Weights of a small mixture-of-experts language model, trained from scratch on English Wikipedia.
Size: width 128, vocabulary 8192, 34.5M parameters.
Training: a variant of Adam for the experts, 393M tokens.
Below are experts of layer 8 (counted from 0) of a mixture-of-experts language model. Rows are named router (the router's row for the expert), down (a neuron's output weights, with its number) and show model dimensions 0-127. Each number is 200 + 40 x the weight over its row's rms, rounded and kept within 0 to 999.
Before each expert's rows: a language model's description of what the expert responds to. This comes from a sample of Wikipedia text that the model never trained on.

# expert 20
It responds to: Years and decades. Years and decades closing a date phrase, often after "in" or "since", as in "in 1986.", 1970s, century; sometimes country names.
router,156,204,169,213,247,191,222,321,214,166,229,304,245,168,209,233,238,198,144,220,169,147,163,221,188,188,278,224,162,209,229,238,264,185,164,176,229,294,244,234,178,189,170,198,226,246,197,205,310,216,93,170,211,204,193,226,209,203,254,200,186,139,152,275,226,167,213,184,244,218,179,160,166,199,206,170,176,177,157,214,91,252,199,179,171,229,195,214,196,143,249,194,154,213,207,250,170,143,258,170,220,229,193,232,248,172,147,171,187,197,206,208,235,252,175,265,257,225,142,180,168,208,166,231,243,216,196,142
down0,130,181,224,194,256,226,232,227,174,192,209,253,245,210,205,152,171,155,205,181,151,171,229,271,218,249,130,201,163,179,182,214,181,142,171,219,188,211,247,164,146,200,236,196,152,199,226,242,238,102,96,186,290,208,168,222,212,196,285,219,171,178,212,210,195,136,186,196,233,179,226,224,153,259,196,239,199,236,200,225,246,151,157,219,166,89,252,225,250,172,164,130,247,179,164,271,210,156,185,216,203,177,203,224,252,147,236,174,216,90,235,210,214,221,153,228,161,244,240,180,207,245,170,280,227,165,168,206
down1,255,207,212,255,208,264,288,184,203,172,213,259,244,253,248,244,209,244,165,262,178,243,171,178,234,197,243,262,206,230,235,168,224,197,199,232,186,214,177,250,50,205,207,171,242,188,280,193,229,210,197,227,192,223,193,262,228,161,181,257,194,211,214,193,178,190,210,250,192,199,193,203,112,237,190,131,228,182,198,277,190,162,219,280,137,168,192,178,222,243,200,198,177,236,175,277,209,111,251,156,249,209,221,158,213,233,154,196,148,221,239,203,232,274,218,276,167,240,198,201,257,169,189,234,252,218,222,268
down2,185,196,188,185,193,203,193,177,144,208,230,271,157,236,160,203,199,253,250,240,229,227,141,171,151,141,162,103,219,215,208,168,186,227,187,170,225,166,157,151,165,169,181,227,187,225,231,208,160,196,277,221,170,262,238,209,198,131,187,185,219,210,172,211,231,194,188,172,243,187,162,226,175,74,154,205,212,140,207,176,184,196,226,203,246,162,131,270,253,204,182,262,214,228,144,221,197,227,158,191,220,109,159,171,188,285,274,225,147,192,232,297,212,234,206,151,254,261,126,226,251,198,253,203,180,120,196,224

# expert 51
It responds to: Birth dates, infobox fields. Month names, born, equals signs and colons in biographical infoboxes and dates, such as Born: 7 November 1974, Date of birth.
router,99,173,188,157,248,222,189,337,188,234,229,224,254,191,236,202,205,158,140,201,169,102,222,253,251,185,330,213,124,229,233,228,277,172,200,194,213,219,234,191,171,202,216,192,271,233,263,207,277,212,92,166,208,194,176,198,180,193,231,195,225,163,192,238,209,208,172,231,232,223,229,154,221,226,174,172,200,178,188,228,100,200,182,234,183,196,190,185,151,207,175,215,196,189,228,268,168,221,295,174,237,184,189,199,179,187,207,207,150,143,224,236,235,213,164,241,183,234,149,205,133,193,156,245,221,175,209,226
down0,218,233,185,202,222,229,218,256,162,150,204,183,208,180,168,236,223,141,263,221,190,156,195,140,203,166,191,96,198,258,266,160,165,285,179,160,183,268,243,214,298,152,179,220,209,195,192,251,174,212,113,200,196,182,160,179,218,221,122,184,209,207,201,117,199,247,202,98,231,212,207,222,221,165,204,183,235,175,135,154,168,196,201,239,135,216,199,204,255,240,182,201,192,165,195,200,229,199,197,157,137,162,247,152,249,298,207,249,248,147,170,217,219,163,200,276,222,271,216,193,254,222,194,170,179,118,189,157
down1,138,213,180,248,184,182,238,186,143,236,146,222,203,210,105,193,232,198,190,138,262,200,204,166,169,188,233,135,164,221,277,262,240,267,173,144,214,214,248,148,171,132,242,205,184,173,238,268,196,157,162,256,177,197,169,230,201,200,147,236,228,241,205,183,223,189,144,113,168,234,217,205,200,180,126,228,207,206,222,173,201,201,195,161,150,151,131,234,169,197,142,228,153,181,267,244,230,206,239,165,136,204,166,201,132,259,184,203,211,112,194,213,152,241,228,244,281,251,244,242,269,176,195,240,155,166,209,242
down2,193,243,230,119,254,165,184,338,174,143,215,218,228,144,141,237,200,161,183,207,207,204,259,193,269,202,188,206,216,241,196,197,210,148,200,280,181,217,193,158,242,213,161,223,211,149,140,249,171,202,33,241,186,178,248,166,210,148,196,188,159,204,163,192,130,266,213,179,198,189,184,228,163,227,192,202,184,183,185,203,200,188,176,240,207,179,188,175,178,130,165,170,147,192,170,222,223,198,190,158,229,195,170,253,210,191,165,201,194,237,177,252,232,117,176,207,213,286,218,259,203,203,142,171,169,237,189,88

# expert 11
It responds to: Two-digit number openings. Two-digit numbers, often the first piece of a longer number, in tables, citations and coordinates, e.g. 75 in 7511, 90 in 9000, 92(4).
router,142,128,170,210,246,204,211,280,181,232,211,253,204,197,185,214,184,184,122,169,211,178,204,153,243,202,240,201,150,164,217,205,266,186,203,187,185,196,177,212,236,239,166,199,230,263,245,226,310,238,106,168,135,158,165,185,195,199,173,238,226,186,184,191,283,276,141,175,259,146,208,200,220,229,195,181,159,204,129,162,104,237,197,295,180,172,179,193,164,131,172,233,193,200,186,284,201,191,185,189,239,211,184,221,186,205,188,211,201,164,256,205,241,225,177,234,229,273,157,162,92,196,215,224,274,224,206,143
down0,217,211,276,173,231,214,195,198,271,220,178,274,205,197,265,239,200,220,176,189,187,253,161,199,173,209,189,208,215,197,245,117,197,203,88,148,201,204,188,160,146,174,216,220,158,178,219,240,157,219,230,257,264,155,209,262,188,222,270,152,194,182,241,268,141,175,182,240,217,199,196,185,166,191,187,239,323,157,171,162,268,194,154,150,100,155,229,143,190,236,190,139,197,199,248,217,224,220,187,220,208,207,244,169,191,194,216,164,194,223,161,268,251,216,196,248,143,208,130,190,175,170,163,93,208,199,189,269
down1,271,216,167,162,187,233,156,108,179,243,202,269,151,180,171,287,228,192,229,173,236,155,227,182,199,209,240,250,180,136,270,155,182,298,248,196,168,261,187,160,255,163,164,257,204,202,195,170,157,215,278,282,234,192,182,220,245,189,225,222,266,205,113,239,180,151,212,222,205,236,159,166,238,158,167,149,204,236,208,203,205,229,234,150,180,225,248,256,190,241,195,195,230,173,230,184,174,114,134,147,167,244,219,166,206,261,251,201,198,251,229,226,136,216,224,199,276,150,171,180,197,186,188,171,161,198,155,240
down2,165,153,191,227,167,133,180,206,185,182,180,194,187,204,305,276,218,167,234,229,150,228,184,211,216,134,240,247,221,214,199,231,233,169,258,221,273,120,182,227,254,208,175,182,273,268,186,219,233,259,216,191,278,247,189,262,241,164,174,212,154,164,156,209,159,281,120,221,261,269,240,239,169,207,248,203,190,110,217,191,193,178,200,219,225,228,188,192,164,181,168,157,224,210,197,236,150,215,221,129,172,255,164,171,244,147,169,160,205,154,144,219,219,156,313,213,189,211,212,162,195,167,127,196,215,223,228,175